Experts of a small language model.
Size: 12 layers, width 384, vocabulary 32768, 76.8M parameters.
Training: a variant of Muon for the experts, 347M tokens, 5295 steps.
Below are experts of layer 2 (counted from 0) of a mixture-of-experts language model. Rows are named router (the router's row for the expert), gate (a neuron's input weights, with its number), up (a neuron's input weights, with its number) and show model dimensions 0-191. Each number is 50 + 12 x the weight over its row's rms, rounded and kept within 0 to 99.
After each expert's rows: "gets" lists some tokens that make up at least twice as much of what it gets as of all text. This comes from a sample of Wikipedia text that the model never trained on. Tokens count by the router's weight.

# expert 0
router:59 62 51 57 52 41 40 59 63 48 49 30 35 68 49 58 47 59 41 32 61 59 52 49 21 19 54 43 45 66 45 46 59 54 57 36 56 48 37 38 82 48 46 59 44 63 52 42 61 75 44 42 67 36 49 41 68 47 32 54 54 63 42 51 37 46 38 44 61 63 52 56 44 45 54 57 70 46 62 51 43 28 34 45 22 38 62 62 60 41 59 50 27 54 43 64 49 37 63 45 53 39 55 39 70 66 55 22 40 56 36 34 69 60 51 32 56 58 62 75 47 45 62 37 27 51 40 61 45 50 55 39 37 63 49 57 52 44 40 43 46 36 51 37 44 43 55 53 68 33 36 57 52 48 47 48 36 52 39 29 66 68 61 52 63 51 60 63 33 41 44 50 56 40 56 60 61 53 44 57 27 53 23 49 56 58 37 50 58 66 46 35
gate3:43 50 51 54 52 46 56 20 42 42 33 29 46 60 53 70 36 79 61 49 56 42 25 60 55 55 62 32 31 61 59 42 51 48 47 33 61 53 44 61 44 46 48 59 45 56 58 55 46 41 28 42 20 42 66 52 37 52 38 35 32 31 33 43 58 44 49 46 57 56 43 28 52 34 41 39 39 50 47 31 69 45 55 41 58 54 44 53 63 62 43 50 32 39 45 59 57 59 55 34 50 31 46 37 38 36 47 74 61 60 75 51 52 47 77 48 43 47 48 38 47 54 62 47 49 49 39 43 61 40 64 51 46 67 42 72 41 48 66 43 49 71 40 55 66 54 47 44 70 69 36 62 74 72 60 45 64 21 66 63 40 20 48 64 31 55 48 26 58 60 42 62 50 57 56 60 67 45 45 50 54 41 49 48 62 50 65 31 51 52 47 69
up3:52 54 28 49 42 25 35 49 34 31 44 79 56 56 47 55 48 44 37 55 52 56 63 47 40 42 44 56 60 59 45 55 49 62 55 36 34 47 58 44 48 48 48 66 30 50 47 70 53 45 38 45 45 50 67 54 57 47 52 57 68 47 55 41 27 46 60 58 35 46 33 57 43 38 46 64 35 56 57 62 45 44 34 30 53 50 50 45 68 41 58 42 54 61 37 47 57 23 78 31 55 36 50 50 28 52 65 50 30 60 59 64 68 45 40 45 38 68 31 47 36 67 61 57 41 43 59 41 25 58 34 65 53 27 38 49 20 63 56 54 66 52 63 58 58 51 49 59 59 57 59 48 51 44 51 35 26 62 31 42 32 56 53 39 67 59 49 57 49 55 52 46 43 50 54 68 74 47 61 53 47 66 63 47 24 69 49 51 41 55 46 55
gets: "\n\n", ".", " The", " in", "The", "==="

# expert 3
router:57 31 49 60 49 69 62 24 58 55 74 44 41 55 54 55 34 43 71 35 60 32 43 25 52 79 53 43 45 45 66 49 50 46 55 55 39 45 57 39 40 48 47 61 51 30 35 32 43 63 52 62 52 65 54 62 45 55 56 56 45 52 51 42 42 31 45 44 64 67 40 35 40 63 30 43 63 34 64 57 44 61 66 55 58 36 50 52 52 59 67 54 46 45 48 49 56 38 54 63 40 60 49 51 62 38 61 61 49 33 77 37 43 61 43 48 48 69 46 50 37 41 42 37 38 52 35 30 51 42 38 40 59 29 43 55 43 68 80 52 51 44 30 39 61 55 36 33 53 46 57 69 43 58 45 40 40 45 47 57 21 64 58 51 62 47 52 43 65 48 46 53 27 24 76 38 45 46 34 35 29 46 46 72 47 40 40 66 26 54 59 51
gate3:32 46 27 54 47 61 58 75 45 56 57 51 60 34 65 59 48 41 52 57 56 33 60 63 40 48 58 37 65 53 54 35 52 69 82 23 47 49 67 30 61 53 58 72 45 41 45 48 21 56 64 56 51 54 54 48 49 56 27 56 47 42 59 33 44 36 35 35 65 68 49 58 46 58 29 61 44 52 32 33 55 51 45 48 47 22 31 57 58 54 54 52 52 48 16 27 41 49 40 64 60 55 36 34 40 53 53 73 67 41 51 41 55 40 48 57 57 55 46 47 38 51 74 64 35 77 51 48 44 48 70 61 71 51 52 61 44 42 42 75 73 51 38 36 59 33 66 72 54 44 65 62 79 62 62 47 38 60 39 42 69 57 51 23 49 52 60 42 54 57 48 49 51 38 47 49 36 61 46 59 52 53 51 49 68 57 36 59 32 60 58 55
up3:46 57 41 39 43 54 71 71 45 49 56 44 57 63 39 56 45 40 58 76 46 58 60 44 22 67 30 77 37 33 42 54 38 51 44 46 51 51 47 34 47 57 44 42 45 50 53 57 50 46 52 60 64 42 38 39 35 55 67 41 30 37 56 53 56 45 62 24 62 65 63 61 70 55 54 52 27 35 18 47 59 30 41 57 42 61 39 32 44 43 46 43 51 40 36 68 65 58 52 47 39 43 57 52 66 52 63 53 48 52 51 43 37 40 61 73 42 34 44 36 42 51 54 65 62 56 61 43 27 57 38 46 45 40 48 58 36 52 56 41 55 43 66 31 47 48 45 49 41 62 72 50 69 43 76 55 33 41 70 56 61 48 43 59 56 39 56 41 64 50 48 55 39 30 79 52 61 40 46 44 54 54 57 49 53 68 36 31 19 53 51 48
gets: "\n", " |", ")", "\n\n", "| ", "|"

# expert 4
router:31 33 75 58 51 33 52 62 37 25 40 59 58 61 59 38 47 46 77 51 41 40 36 53 78 62 53 59 52 42 53 43 51 52 52 41 70 53 38 45 66 60 41 64 65 53 41 38 34 25 46 50 38 33 52 53 44 63 60 59 42 51 45 56 63 57 42 58 50 52 42 41 53 36 30 64 56 35 36 49 54 60 50 31 56 71 26 51 53 66 27 71 40 37 43 56 58 30 57 63 35 52 63 28 56 58 48 74 38 51 65 60 37 64 13 30 46 63 53 65 65 35 66 55 53 46 62 40 35 65 65 36 52 41 51 49 48 46 60 49 26 53 39 54 59 54 53 62 30 49 62 46 52 58 53 35 50 39 49 56 48 56 29 48 63 46 46 59 50 56 58 54 31 48 54 70 72 61 59 51 33 48 51 39 45 49 37 60 52 38 47 45
gate3:21 42 51 34 44 53 24 59 34 47 46 50 58 58 56 52 62 59 24 43 54 58 57 57 48 49 48 41 35 43 50 56 49 42 74 31 57 43 31 44 62 61 38 49 56 39 36 71 42 32 62 37 53 50 51 34 51 44 53 49 52 41 34 41 51 35 54 52 53 38 62 38 41 37 16 55 62 34 60 49 65 55 47 24 51 41 48 50 42 56 42 60 52 49 63 54 53 34 47 66 34 59 42 53 38 60 50 58 67 31 49 55 64 58 39 38 59 46 38 55 48 44 70 62 66 55 59 54 33 38 39 61 70 46 51 40 41 48 64 55 24 51 65 51 56 55 33 53 32 43 58 42 53 47 48 43 41 46 29 48 47 37 55 42 59 51 68 72 48 77 44 47 38 49 46 52 65 85 52 54 37 35 60 29 66 27 62 40 62 63 77 37
up3:53 69 50 67 38 47 37 59 39 75 43 63 51 51 60 38 46 33 63 40 42 64 40 57 62 41 53 38 55 52 45 44 92 45 52 65 37 48 44 58 65 40 47 41 42 72 50 51 54 76 40 39 57 48 55 43 58 49 64 51 42 38 25 48 40 39 25 46 42 53 49 40 56 30 45 55 51 49 45 38 66 49 67 44 53 39 64 18 63 47 37 62 34 47 54 48 52 46 68 44 39 60 59 33 43 51 77 55 72 40 58 37 39 27 63 66 56 61 48 60 43 52 53 40 59 51 50 56 62 63 36 47 58 53 29 57 51 47 44 43 56 62 37 69 13 27 48 51 23 38 53 59 33 39 77 42 52 34 50 72 61 56 40 52 54 54 54 61 45 41 54 59 47 46 42 29 51 44 71 46 73 42 35 62 55 32 46 31 47 47 62 54
gets: ".", " | ", "0", "2", "1", "3"

# expert 18
router:57 32 50 36 44 48 45 33 78 69 55 50 65 43 41 47 49 39 48 76 26 44 48 65 58 53 43 32 48 54 53 62 63 39 56 58 66 34 67 37 60 54 52 51 53 42 51 57 40 45 52 47 47 28 44 54 64 51 53 58 65 46 56 50 59 51 53 44 43 42 47 55 66 43 33 59 36 48 29 53 47 44 49 54 35 50 39 31 37 49 45 62 62 37 36 47 40 62 37 54 33 59 73 43 46 38 54 60 31 48 33 44 38 63 73 40 40 48 44 48 71 49 50 35 64 65 33 51 64 59 70 34 64 44 52 52 49 48 56 55 57 63 54 31 67 35 39 35 47 82 53 33 43 28 40 58 43 46 65 43 69 57 50 45 54 56 55 67 36 26 53 63 63 54 66 36 43 50 30 53 41 56 59 28 45 56 44 62 60 45 22 52
gate3:57 63 37 46 53 67 36 53 56 55 35 53 64 47 44 58 46 41 32 40 51 34 41 52 56 45 39 23 52 49 54 77 61 64 52 37 44 31 61 46 54 45 22 62 51 55 53 45 51 38 53 53 22 17 42 57 57 59 51 43 55 52 44 58 52 35 60 51 24 59 44 57 54 32 68 48 47 66 56 23 47 47 56 52 28 49 57 35 71 40 43 55 75 41 46 67 35 51 68 39 67 52 57 38 47 45 70 54 47 39 53 55 43 50 68 38 50 31 42 34 33 48 34 60 46 56 35 64 61 47 29 56 39 52 42 61 60 52 45 44 53 37 25 41 63 62 53 38 60 42 47 39 38 50 42 40 45 93 64 62 56 43 35 44 30 86 41 53 49 44 64 70 53 51 47 31 57 45 44 37 74 60 55 38 65 49 54 64 38 69 53 61
up3:44 40 43 60 51 63 38 35 53 47 57 67 28 41 49 43 57 60 53 56 80 51 79 48 34 51 59 40 36 46 34 55 45 64 47 50 48 40 71 29 55 41 42 48 51 65 62 49 50 72 33 45 37 40 30 47 56 56 45 24 28 73 61 69 42 45 75 39 56 65 40 48 65 69 42 45 62 57 43 50 68 56 54 57 30 39 46 56 60 65 56 67 62 58 55 48 49 68 47 40 54 54 57 40 44 43 55 33 28 62 63 32 77 63 45 39 39 56 27 52 58 31 42 39 61 33 43 50 87 72 49 43 44 51 60 60 53 55 41 55 45 59 49 49 41 56 48 52 46 50 24 54 38 48 33 51 45 41 39 67 92 45 51 44 37 58 79 45 61 37 67 38 54 42 45 43 41 56 52 36 47 54 60 46 57 22 43 49 44 51 45 48
gets: "1", "2", " | ", " ", "–", ", "

# expert 17
router:78 46 49 46 52 45 61 80 53 62 53 43 52 50 68 39 47 57 52 54 70 46 58 59 41 53 49 65 15 50 39 73 36 56 45 33 56 51 31 43 40 65 42 40 43 68 66 66 40 45 36 51 57 66 40 31 72 71 46 52 50 50 43 52 56 54 46 63 58 62 56 40 48 50 55 68 46 56 56 29 48 60 25 61 48 40 33 77 57 38 61 46 59 26 46 52 53 55 63 65 67 53 40 81 64 54 57 55 63 62 70 43 51 40 58 49 62 77 49 50 44 35 36 46 52 46 38 54 43 40 47 60 58 46 65 50 61 49 47 51 49 39 52 38 52 44 68 48 65 54 51 52 45 44 36 50 43 62 48 52 46 53 69 56 48 58 42 48 56 39 50 54 45 40 42 60 65 35 69 49 46 62 56 51 53 51 53 43 59 27 35 59
gate3:44 37 71 61 40 52 41 45 52 47 56 55 33 75 60 40 38 48 24 38 51 41 45 81 44 43 48 49 33 57 46 57 35 53 53 49 62 47 29 36 48 41 51 67 50 51 39 62 54 63 82 36 58 38 43 59 51 21 26 35 45 60 56 49 52 62 42 56 48 46 40 33 54 56 41 61 67 55 49 65 27 56 54 69 51 46 51 48 26 49 57 56 42 44 49 36 59 48 51 27 36 48 42 65 32 39 66 66 35 63 42 56 85 24 50 46 49 67 49 45 46 34 47 35 37 45 51 42 65 65 45 70 56 42 48 44 56 44 67 50 40 71 33 69 76 62 49 70 48 43 51 46 61 53 36 44 50 49 56 59 48 58 61 53 61 50 70 66 51 30 63 71 39 43 76 65 62 40 39 46 37 51 46 35 33 54 48 50 70 34 32 66
up3:64 53 69 62 44 46 56 45 44 36 48 46 58 72 47 59 30 59 44 45 58 68 43 42 51 37 75 31 58 41 43 65 70 51 53 55 38 62 46 54 59 42 47 35 44 55 28 31 63 59 41 45 72 40 54 36 48 71 61 36 45 46 62 52 63 37 66 44 57 39 48 64 60 56 48 59 58 51 78 45 41 32 59 36 37 51 65 50 64 53 58 26 42 37 40 34 43 34 71 50 47 63 71 61 57 45 55 63 67 57 51 60 48 42 45 54 52 58 56 43 58 47 52 40 61 24 54 64 42 59 56 72 57 42 63 52 67 49 64 67 67 48 29 59 61 69 53 62 48 67 38 41 67 44 51 51 32 54 62 32 62 53 32 72 57 42 49 48 55 49 47 61 71 40 40 46 35 32 69 62 63 68 54 58 66 47 69 52 56 46 45 30
gets: " and", ",", " of", " to", " of the", " in"